From a checkpoint of a small mixture-of-experts model trained on Wikipedia.
Size: 16 layers, width 128, vocabulary 2048, 9.15M parameters.
Experts: 32 experts in each of 15 layers, 32 ReGLU neurons an expert, 2 picks a token, a sigmoid router, a shared expert of 64 neurons.
Below are experts of layer 6 (counted from 0) of a mixture-of-experts language model. Rows are named router (the router's row for the expert) and show model dimensions 0-127. Each number is 500 + 50 x the weight over its row's rms, rounded and kept within 0 to 999. Numbers have three digits each.
After each expert's rows: a language model's description of what the expert responds to. This comes from a sample of Wikipedia text that the model never trained on.

# expert 18
router:531447487505500582511523448510426499547553577510505499461495638468461522437440464489482511515541435552516506563543472516429513522587568556479503475395540482620464493413508433543463474505473393471539526498520544461497492448398547473513492472521423527460453477467427473563405597536524431582451487565422483505552548555566517496518478604426534448478559506574434430439490518502533492486609
Description: Second or third pieces of a word right after its first letter, like c in Scientific, oth in Gothic, ann in cannot, dec in decide.

# expert 9
router:517452466518500566538523475497439499532561550517523506439593595411432480467411488480435531460544430508540570570519506486386480459576591547475493455458541451583483454411514460500445483551526445453553456525505519472552487476359581516481524430469449507413472498521428508515453558526475477615433486491461502523549572603549479542550477574452519475445574470601451494455478509529526532460577
Description: Articles the, a, an after prepositions, plus number words and word continuations like three, one, two, greater, social.

# expert 13
router:495523474520484544523529452545418529500516553556535522475563623492418483432403482484437532497561436513540564522498492490445554466624588514473520482420535508595461507473556462536461417556530466514551504523520555475565485454422547537514437441492452478450469435532401492519463576509491448567427468496484556578506637572543490527565458576472510486483560435528456402432531460464564492450574
Description: Second piece of a name or word after its opening letters, e.g. D-all-as, D-res-den, Pr-ak-rit, Sec-ond, Archdioc-ese.

# expert 10
router:494466486484510539533527460506439482477566546506517512421534581404414460455367462518440515525570450497572560554495529498406514472535620566480556501436511473564447466439498488520456474516552396476591454523502504521576477492389547479479500464485443501401514450513448444560455609533516447571439465467474480581513580586559477560569485574423507513487539505545445465449501474526539490514588
Description: Suffix pieces like -ed, -est, -th, plus direction words (West, north) and past verbs (began, built); frequent in Medalists, Medal record.

# expert 8
router:533509495505474546531485460558416517499551559507528523479582583402454495437440440498447543480565460586538565574489490485394531505571582533477499504506532483608481480385550437477433454542504439447540544515508591504545474460406550522499529421464465481402454426547402494555424597527485494548404487522447521549545578591545480524523481527460530491472516471528452443460486487572561519460572
Description: Word-initial pieces starting with m or p (mon, pl, imp, exp, rem), unit m, and copulas is, are, was.

# expert 7
router:543455440435456526549480464458423502440533536517510487454650590470435493464424519416477560439520505591573560541503502490419497482549554491487505452468531481605460478434522453506469485543583428411508466490486506472530521460488515515502506425482489476390457365525456460549457506532532456603393456520438506506521609561546451523563446563457498463435561457544445429465497526508481519471555
Description: First names and the opening capital or syllable of names and capitalized words, e.g. John, William, Kav-an-augh, Thom-as, S-eason.

# expert 26
router:501465462526485542547511498522438511461558547502535505449538584444429483415432487486447521458529432571545577577531518485391558471550620536477505483452517466584467474422535458508464451524513432440571502521535548491584477466398543495486454454434434469412430454491415478533420571529458491586472477526482512554543608610551490538539449574437515473448574471546444437473496475522530521482581
Description: Middle syllables of words split after a first piece, like mon-ot-ypic, m-ust, int-ensive, De-ut-schland.

# expert 27
router:515456477493478539546500460519397524498560560525519514427583615442434494452426477492434515443551418530538574573524505481389522524581593546460516478457539485594458472420545450514430471518506419473563502511513526453581479453408548509490482463472448489415452428520416461563448576546482467587449488509463513535518590564559462520542461573443533442457521451567435459462458491530529509459572
Description: Conjunctions, commas and table pipes in lists, plus word-start pieces like ex, ind, im, igh in neighbourhood and Highway.

# expert 20
router:542488449501473595551499487532369468466566571481548507495492572458485507441449532493466566510640461450564608523477547559424549580566591511450557450436490501623434472433485490548439502488515520519559512522495549546538519476458543483469494461527488459442418469555406467533428564507517503555421488494443544527502574602490436510523445568513525475434540479601426516480507434474522519439521
Description: Spaces, decimal points, dashes, slashes and brackets between numbers in coordinates, scores, dates and math, like 15.22556.

# expert 6
router:525468458498491545546533454524418524487579559506535510447563601428431489450414475479439520467554429528549575569521514491378541504582611541461507475469532469601451469426551458522442464522526415452577489519521539475558483472389545502487479451474452498416453449505432466550450570541500438581436476526452530543539603565548480518530461565458513453459558452559454435455473489527532516461571
Description: Month names and year digits after in or a date, like June, 1933, 1989; also word-end pieces such as us in versus, ir in Airport.

# expert 15
router:487472516522493566503583497556514555473573550527501507468435631467513458485403498484443527416523427591569659513521528526432471437508521539457495420526536476640461537493519414489451475477479453426566417479536519379525483499453524512421483403468428518471476510558475493539440529519559418567434530544514470521533512489464464476510463529481444476511617428544431449527482538450514513493519
Description: Suffix pieces ending nouns, especially plurals and -ation, like sources, dimensions, theorists, species, plus ee in See also headings.

# expert 14
router:525481470500473551540516463552415542483555578540525505455554627414437503443436474499431527457531436530546564590505517506386537496568613537468533494450538474572447476430534444514446452534524460446572472536506525494561480446380523504502483446469456492411460467520438454533444583539489427583440478521470521540552601583554472524528468556460512467462555431546423449438479491520543507453567
Description: Hyphens joining compounds and names (by-election, Jean-Paul, Wilkes-Barre), plus LaTeX subscripts, model numbers and opening quotes.

# expert 22
router:522461464510507534536541458541451503506551586532542534443575578429451469464431481450431514455550424508554567567530536461402553495562607523464543455476526487570474476429527431501445462542532427458594478538529529475580466425388566519484499463466474517391443439476395457522425585535517444572440522496462519515519584557549485530557479550480528476444544425554430433441496495514532514478567
Description: Word pieces and odd byte characters inside foreign-language names and words, e.g. Cast-el, Năst-ase, Louren-ç-o, plus present, same.

# expert 16
router:511496439468489536555509486544414552460555535533542517420556587424459496428409489491422504478514447518534543600532553538373561497554587547479535492490532454546476500429536440535396494525534414484551493503524549442548511468368506467449489486470441539416435426492446456536490548530491491610458467546492550501570597586533461539543466545452502471478547456565476478434474447517540562472584
Description: Inner or closing pieces of foreign place and person names and common words, e.g. Qu-it-o, Qu-it-man, Stor-ies, papac-y, Dedic-ation.

# expert 4
router:528487477500501482548463460530391502600527508490517499423602538411496478462407482484448483482481428505499602585518505502434537567504601528487520478474527504552414484443544424524461473471574497426577495563509526511560480458379574494546472401499442473463517510540469477525458568589466545577437507580458530593522561598561523526572445578486535469427562427537517472467441524519503520451511
Description: Middle syllables of common words before suffixes like -ed, -ing, -ation, e.g. ev-al-uated, bil-ateral, feder-al, ch-all-enge.

# expert 12
router:548481482511446555511488453523438478527598555516541517435551559459435508453427467474441550476551458572511605590491537515430564489606647510474538471477510456603451464459506453567493456517537442466537494542498523490586485454416534494498515472465444420439456435517432464539447595578445490533430470537445537483550625532554518517567478559474549466514553430570499452522479472538562513482561
Description: Capital letters inside acronyms and country codes like LGBT, UZB, BC, plus nationality and institution words such as American, University, League.

# expert 31
router:529485464500506545573533446526406534513550559558522519451556559420448487445412450466469528490551433517542587567521503479402533505576614508462515471477512461603486455459546465522433454552542434500570511540529525461540463451372540511486506429490459498442468428512428469576466570572520459585419465531479520533545588580518481512541461574463529460469554436556442438418484500531534508449588
Description: Blank spaces before numbers in table cells after pipes, plus "the" after prepositions and words like since, warm, support.

# expert 5
router:509455464472439545523560434549406521478533540530539522429563631414457494452410479495451509454563446541542573572510521478405555487587598522484524467487552480582494475429578439510464474547541429474597527516529524480548470466410548514473469427479444519421443456525444499558444561529495457578432488524492511532574598548547503540552474581450487482488585439547453458483477489516512525427570
Description: Digits, percentages and pipes inside statistics tables, plus infobox label pieces like Country, Born, Coordinates, No.